config.yaml
d_model: 640
experts_per_token: 6
d_shared_expert: 0
activation: "geglu"
init_std_router: 0.0156
n_head: 10
vocab_size: 8192
norm_place: "pre"
tie_embeddings: true
init: "uniform"
init_std_qkv: 0.0206
lr: 0.0114
decay_shape: "linear"
final_lr_fraction: 0.0
Below are experts of layer 2 (counted from 0) of a mixture-of-experts language model. Rows are named router (the router's row for the expert), gate (a neuron's input weights, with its number), up (a neuron's input weights, with its number), down (a neuron's output weights, with its number) and show model dimensions 256-319. Each number is 128 + 24 x the weight over its row's rms, rounded and kept within 0 to 255.
Before each expert's rows: "comes before" lists some tokens at least twice as common just after its tokens as in all text. This comes from a sample of Wikipedia text that the model never trained on. Tokens count by the router's weight.

# expert 46
comes before: " of", "s", " in", "ing", " to", "ed"
router [140  78  90 162 125 128 143 101 117 135 125 136 123 111 153 151 125 124 117  73 120 115  89 125 129  67 120 106  97 103 150 180  87 106 170 109 147 102 108 142  79  88 120  83 124 124 140  77 137 126 124 131 140 111 122  85 133 142 162 120 168 107 110 145]
gate0 [102 100  78 127 107 141 115 122 150 127 139 146 133 115 128  88  91 116 112 153 132 111 187  79 154  88 156 148 138 131 110  93 135 178 120 144 158 162 164 164 147 113 120  59 146 115 112 120 123 130 125 127 117 183 127  82 119 175 130 139 112 123 110 132]
up0 [130 108  71 153 144 142 138 134 158 132 122 143 167 140 153 134  93 134 146 114 102  70 109 111 152  68 112  97 124 119 166  93 106  99 132 140 119 110 159 128 128 170 133 124 120 102 142 161 113 134 123 152 130 160 132 141 127  97 132  99 135 114  93 150]
down0 [150 154 124 123 145 157 114 136 106 107 120 105 109 114 129 115 111 168 139 108 113 116 132 132 150 144  88 125 136 136 119 155 106 137 108 113 168 131  91 108 157 112 121 162 133 146 100 102 125  79 118  91 179 110 129  94 107  85 140 100  94 132 130  92]
gate1 [107 120 119 154 134 121 115 139 163 140 111 156 146 185 181 144 135  99 102 129 124 137  93 148 115 153 137 112 108 148 121 148 151 135 135 139  78 162 137 186 137 111 129 134 128 119 139  99  63 151 146 108 118 147 147 117 129  84 170 141 142 119  76 130]
up1 [118  96 133 143 152 116 124 106 103 127 135  57 122 127 100  96 121  97 137 120 133 122 151  94 164 108 147 114 158 101 124 143 158  99 104 140 131  99 106 160 119 166 139 109  98 171  99 116  98 142 121 115 122 120  85 125  90 103 148 115 116 115 131 170]
down1 [135 121 129 157  79 117 137 125 164 129 134 190  92 113 168 128 134 126 104 131 153 119 118 178 135  95 112 115 105 115 152 138  77 125 142 131 115 173 114  97 139 110 140 124 160 146 124  99 156 145 134 176 169 136 116 125 150 120 133 125 188 131 116 128]
gate2 [104  89 142  90 107 144 123 134 144 133 115 133 131 102 135  56 130  83 118 141 171 158 133 126 110  95 116 118 127 105 160 110  55 153 141 138 156  96 110 152 103 120 118 126 124 121 114 103 188 154 165 122 131 143 178 151  88  56 106 112 114 120  94 124]
up2 [ 86  93 122  76 141 141 124 113 155 128  83 142 156 118 154 118 149 110 131 131 161 150 145 112  88  97  97 144 124 154 160 126 119 172 132  94 135 125 133 158 110 117  97 143 126 135 106 104 188 106 149 148 124 134 125 185 134  91 107 130 117 146 102  79]
down2 [156 154  74 161 177 100 129  88  64 112 127 161 112 125  99 113 113 125 129 147 164  83 130 160 124 151 127 118 129  96 181 110 122  95  98 139 156  99 114  86 179 132 124 171  86 154 153 146 113 125  95  98 113 110  93  91  66 141 106 169 137 132  96 153]
gate3 [123 165  89 188 125  45 115 138 150 109 107 138 149 128 138 108 133 121 105 134 158 101 171 108  99 101 118 137 121 115 162 129 113  53 184 100 121 117 150 129 165  98 148 106 155 120 158 118 125  88 138 129 134 146 139 128 134 143 146 108 107 132 106 139]
up3 [156 131 117 114 159 185 148 130 125 144 121 137 147 152 144 106 128 160 105 139  93 117  94  79 113 151 117 151 139 108 130  77 152 174 110 162 171 102 107 131  97 105 125 153 121 148 110 107 120 164 100 135 106 133 138 145 113  91 152 130 156 130 119 199]
down3 [110 121 125 145 113 145 135 119  91 142 135 136 162 108 150 126 133 134 152 156  97 109 143 138 134 150 136  93 116 158 150 134 107 120 159 129 101 149 139 109 109 135 174 112 156 121 136 125 202 138 113 101 115  97 164 113 131 148 191 128  80  85 139 121]
gate4 [154 142 150  94 130 152 152 172  84 144 159 199  88 119 123 134  88 127 142 112 103  96 130 144 151 147 108 100 108 125 117 112 119 138 105 121 130 132 113 129 120  97 129 113 141  98 131 146 162 161  96 125 111 143  65  90 137 104 127 112 158 109 138 152]
up4 [174 149 180 114 132 158 129 153 127 110  66 136 166 157 124 135 166 125 116 128 129 123 120 126 159 125 101 162 103 137 114 152 129 131 129 109 115 116 108 132 160 121 113 132 151 135 145 139 118 151 150 124  70 131 146 113 150 127 123 161 113 107 160 109]
down4 [113  81 104  86 131 109 112 120 105 153 138 142 177 147  98 102 132  99 180 141 125 161 149 106 139 122 101 129 132 138 139  97 138 100 115 111 152 111 156 186 134 112 154 121  89 126 108 125 158 125 127 119 126 132  88 130 106 122 113 132 156  85 135  94]

# expert 42
comes before: "\n", " The", " He", " In", " It", " She"
router [136 140 114  84 147 155 136 133 137  87 179 102 108 116 163 145 183 158 119 144 143 150 104 109 137 150 132 169 159 129 149  80 133 104 101 141 167 133 117 128 162  84 117 131 142  88  96 137 122 130  96 146 171  91 131 123 143 123 156 133 109 103 183 183]
gate0 [127 102 159 125 131 106 116 159 161 124 147 104 125 129 104 132 114 145 111 127 139 113 147 132 131 144 134 123 148 138 188  82 100 154 110 114 131 171 139 135 112 122 144 170 146 120 122  80 134  92 144 124 139 136 126  99 116 158 123 125 119 148  81 106]
up0 [125 117 106 190  97  90 145 146 127 153 144 163 145 127 220 121 153 133 169  84 137 123 101  93 131  86 123 137 139 111 181 127 101 127 144 130 111 107 130 166 140 159 154 128 136 123 100 136 144 107 114 134 138 154 138  94 160 151 133 132 138 111 133 152]
down0 [141 144 138  75 139 152 114 111 104 103 136 114 142 185  61 135 112 149  89 131 103 135 139 166 105 124 137 113 144 124 137 117 109 129  91 111 136 117 118 117 130 112 142 166 128  96 116 140 119 101 130 112 161 114 141 149 133 126 142 102 105 179 102 149]
gate1 [151 105 130 129  93 100 148  98 161  80 103 167 121 135 169 177  91 115 145  72  96 165 125 111 106 134 102 120 112  95 122 102 138 121 118 148 124 130 170 148 151  82 119 164 121 122 143 140  84 136 126 116  87 138 184 111 129 119 184 134 132 126 106 120]
up1 [133 109 105 109 162 131 109 135 110 126 145  99 149 108  50 148 108  91 111 128 130  75 132 113 161 169 140 114 114 131 151 149 123 114 129 115 131 120 125 130 109 151 107  75 111 174 118 111 163 153 112 114 142 115 131 114  81 118 101 111 126 110 157 145]
down1 [133 114 154 156  64  96 166 103 140 115 142 176  84 163 117 123 111 139 138 160 134 129 104 124 135 115  72 131 112 144  95 109  99 153 159 144  96 181 126 113 114 147 139 106 141 144 141  67 131 148 130 187 101 121 109 130 143  99 148  92 114 114 136 156]
gate2 [102 128 136  89 160 169 150 129 140 132 108 147 127  86 109  75 157 111  89  92 135 132  95 163 123 117 137 138 106 147 153 136 135 100 120 149 149 124 106 176 119 120 134 167 120  92 124 106 135 136 113 100  98 165 121 120  93  66 146 135 130 111 130  78]
up2 [ 95 137  91 102 163 160 142 150 116 134 102 169 136 127 151 102 131 147  99  85 129 114 113 137 106  83 128 140 119 169 155 153 148 146 109 118 101 142 123 169 134 125 145 130 124 125 129 109 183 112  98 125 113 156 106 141 151 103 134 131 131 137 125  90]
down2 [115 168 125 134  92  94 110 108  60 117 105 156 115 143 146 110 120 137 108 181 156 144 116 158 122 124 130  89 105 115 187 120 117 116  94 145 176  99 122 104 131  79 137 115  96 131 105 152 138 134 151 134 132 123 125 116 131 150 122 178  94 156  65 165]
gate3 [ 75 132 123 149 117  61 147 134 106 118 133 171 132  81 113 131 144 106 123 113 142 139 139 106 100 130 116 121 107 148 145 174 102  82 156  70 169 126 156 120 121 154 106 114 150 130 117  66 124 137 135 151 120 113 124  95 142 150  92 140 120 127 112 129]
up3 [174 130 134 104 132 179 110 150 161 168 130 142 115 117  90 148 130 171 139 140 119 116 118 120 130  86 116 170 152  90 138  85 122 150 151 142 133 111 141 124  93  96 116 213 101 170 130 138 126  89 138 130 143 122 126 183 100 108 121 125 116 113 123 159]
down3 [142 119 114 156 125 128 119 177 112 138 124 163 121 104 127 109  99 171 131 121  92 102 154 128 123 146 135 134 138 135 147  98 157  94 132 122  98 184 128 106 133 139 117  83 131 132 119 150 141 151 128 122  81 112 153  91 146 132 197 125 108 104 164 130]
gate4 [144 132 125  74 156 135 119 131  85 157 146 121 116 113 119 147  92 156 145 107  76  91 116 116 149 163 150 156 157 133 132 111 153 151 166 127 114 122 113 134 140  95 158 122 139 126 133 125 159 131 117 114  86 137 132 138 152 111 128 109 116  95  69 109]
up4 [138 153 137 150 146  98 129 155 129 167  98 136 164 146 178 146 165 123 136 157 103 116 138 156 174 120  99 207 119 144 148 119 125 111 143 131 150  98 195 149 115 154 114 131 154 132 137 127 151 149 154 140 159 138 153 142 153 130 133 180 131 130 126 104]
down4 [ 88  60 118 140 113 103  93 127  90 143 141 153  87 131 101 133 102 144 104 154 137 128 111 114 143 135 171  89 175 126 165 100 151 114 115 159 105 128 164 154 123 111 136 104 136 131 122 119  93 130  99  88 117 150 114 134 127 123  88 130 162 116  98  86]

# expert 60
comes before: "s", " to", "ing", " in", "ed", " of"
router [133  56 153  98 117 136 140 109 120 104 158 132 105 115 130 109 147 110 100 127 126 129 158 146 138 121  75 167 102 138  83 161 110 159 121 131  92 130 137 150 113 139 110 119 115 126 127 143 117 141 142 116 108 131 129 119 158  92 185  97 142 132 145  89]
gate0 [142 144 159 109  73 128 121 168  92 152 159  90 128 131 145 107 105 134 108 177 122 133 174 127 126 125 158 112 106 140  96 107 138 122 135 133 158 174 175 165  95 105 132 140 132 155 155 153 126  92 135 124 123 132 153  78 108 127 122 117 151 154 118 139]
up0 [124 149 163  99 158 111 143 152 154 129 136 138 154 101 169 142  96 143 145 122  89 115 146  93 146  98 115  99 159  93 160 157 122 109 153 111  68 134 164 148 125 162 104  79 122 115 150 148 123 130 181 149 116 135 162 146 148 153 137 147 166 129 153 169]
down0 [109 157 105  89 113 118 137 127 116 121 133 132 123 116  86 110  73 150 119 151 123 140 141 171 132 114 144 110 136 122 128 141 119 169 122 162 185 149 123 115 127  86 117 110 129 123 126 111 130 112 154 104 154 116 149 115 104 103  94  82 106 114 102 157]
gate1 [108 123 139 142 110 110 140 141 180  96 129 101 163 123  98 120  98 102 109 102  85 140 103 155 112 164 149  96 115 115 102  87 128 135 130 101  89 135 130 151  95  92 137 151 130 142 166  80 120 109 151  64 106 159 136 142 124 105 146 168 134 110 122 106]
up1 [ 90 133 152 133 184 133 105 116 110  65 127  64  93 122 114 105 141  92 121 115 115 134  84 112 148 126 112 131 159 102 109 103 127 123 100 132 172 120  85 117 107 184 117 102 108 134 105 172 140 116 108 134  71 137 118 135  85 121 141 124 143  86 152 184]
down1 [139 153 135 151 107 100 151 121 119 103 147 160  96 120 158 139 157 153 124 137 105 144 141 123 144 110  99 143 114 160 140 122 104 139 118 137 132 174 123 100 146 105 113 113 154 134 117 111 131 141 126 157 126 112 153 119  91 137 141 127 183 182 139 115]
gate2 [100 120 140  95 117 132 133 147 151 122 124 118 103  83 114 110 115 102  87 124 135 193  96 132 121 117 126  81 115 127 123 111  85 133 149 183 125 107 113 164  75 134 122 100 138 102 178 111 134 138 103 126 126 158 129 109  94  58 133 119  95 117 133 123]
up2 [ 98 102 152  91 149 125 127 138 150 131 126 143 134 130 157 148 141 122 127 105 128 134 122  82  98 122 111 165 123 166 117 131 124 149 154 144  68 137 143 135 107 147 132 132 133 127 147 105 147 142 149 148 151 123 131 151 117 103 131 138 125 151  95  83]
down2 [157 163  80 177 137 123 101 103  86  94 119 171 127 123 118 102 121 116 121 158 131  99 136 132  85 163 153  75 128  86 200 120 131 123 119 124 154  85 104  97 171 114 146 155  77 165 131 144 113 116 120 101 134 109  99 111  84 135 108 149 110 164 115 147]
gate3 [156 150 112 144 102  39 123 146 134  86 130 117 134 121 107 131 182 121 135  95 127 169 118 127 129 111  81 147 127 117 131 142 107 116 152 101  90 139 165 100 124 161 158  82 140 120 114 104 130 106  98 145 140 127 168  98 119 137 158 108 115 159  72 107]
up3 [127 117 128 135 137 182 119 160 153 128 114 163 120 155 155 100 106 154 145 194 126  86 133 109 115  63 120 163 122 133 102 107 129 105 118 109 174 136 102 134 111  96 108 206 107 160 151 109 125 113 124 104 181 150 146 142  95 123 119 138 149 102 101 134]
down3 [114 120 116 130 126  77 137 131 133 167 118 121 141 117 134 138 142 160 168  63 107 111 125 149  67 145 136 104 144 136 120 104 144 127 170 148  89 144 112  90 100 135 124  97 131 108 127 153 186 134 115 147  77  92 127 126 131 150 206 125 105 151 104 117]
gate4 [163 110 124 125 128 123 157 149  93 126 169 163 131 139 113 142  96 166 162 113  84 131 119 145 149 184 118  98  92 101 104 125 175 121 111 143 171  99 122 116 131 136 125 131 134 133 144 109 109 132  71 155 114 146  95  94 158 103 174 110 134  87  76 132]
up4 [164 129 161 114 160 129 143 107 139 126 117 129 183 117 142 143 132 144  89  90 104 108 108 133 188 110  99 168 122 143 105 145 134 128 143 141 150 134 156 148 139 139 141 144 154 155 131  84 163 165 132 164 103 110 141 102 136 134 118 163 131 150 125 130]
down4 [147 119 137 115 102 118 108 144  93 125 171 110 112 145 116 168 135 138 125 168 125  86 123 113 126 116 162 126 158 121 156 108 145 109 129 148 173 141 107 171 139 109 152 105 112 124 138 129 114 110 126 123 128 104  91 142 130  98 144 142 161 125 116 108]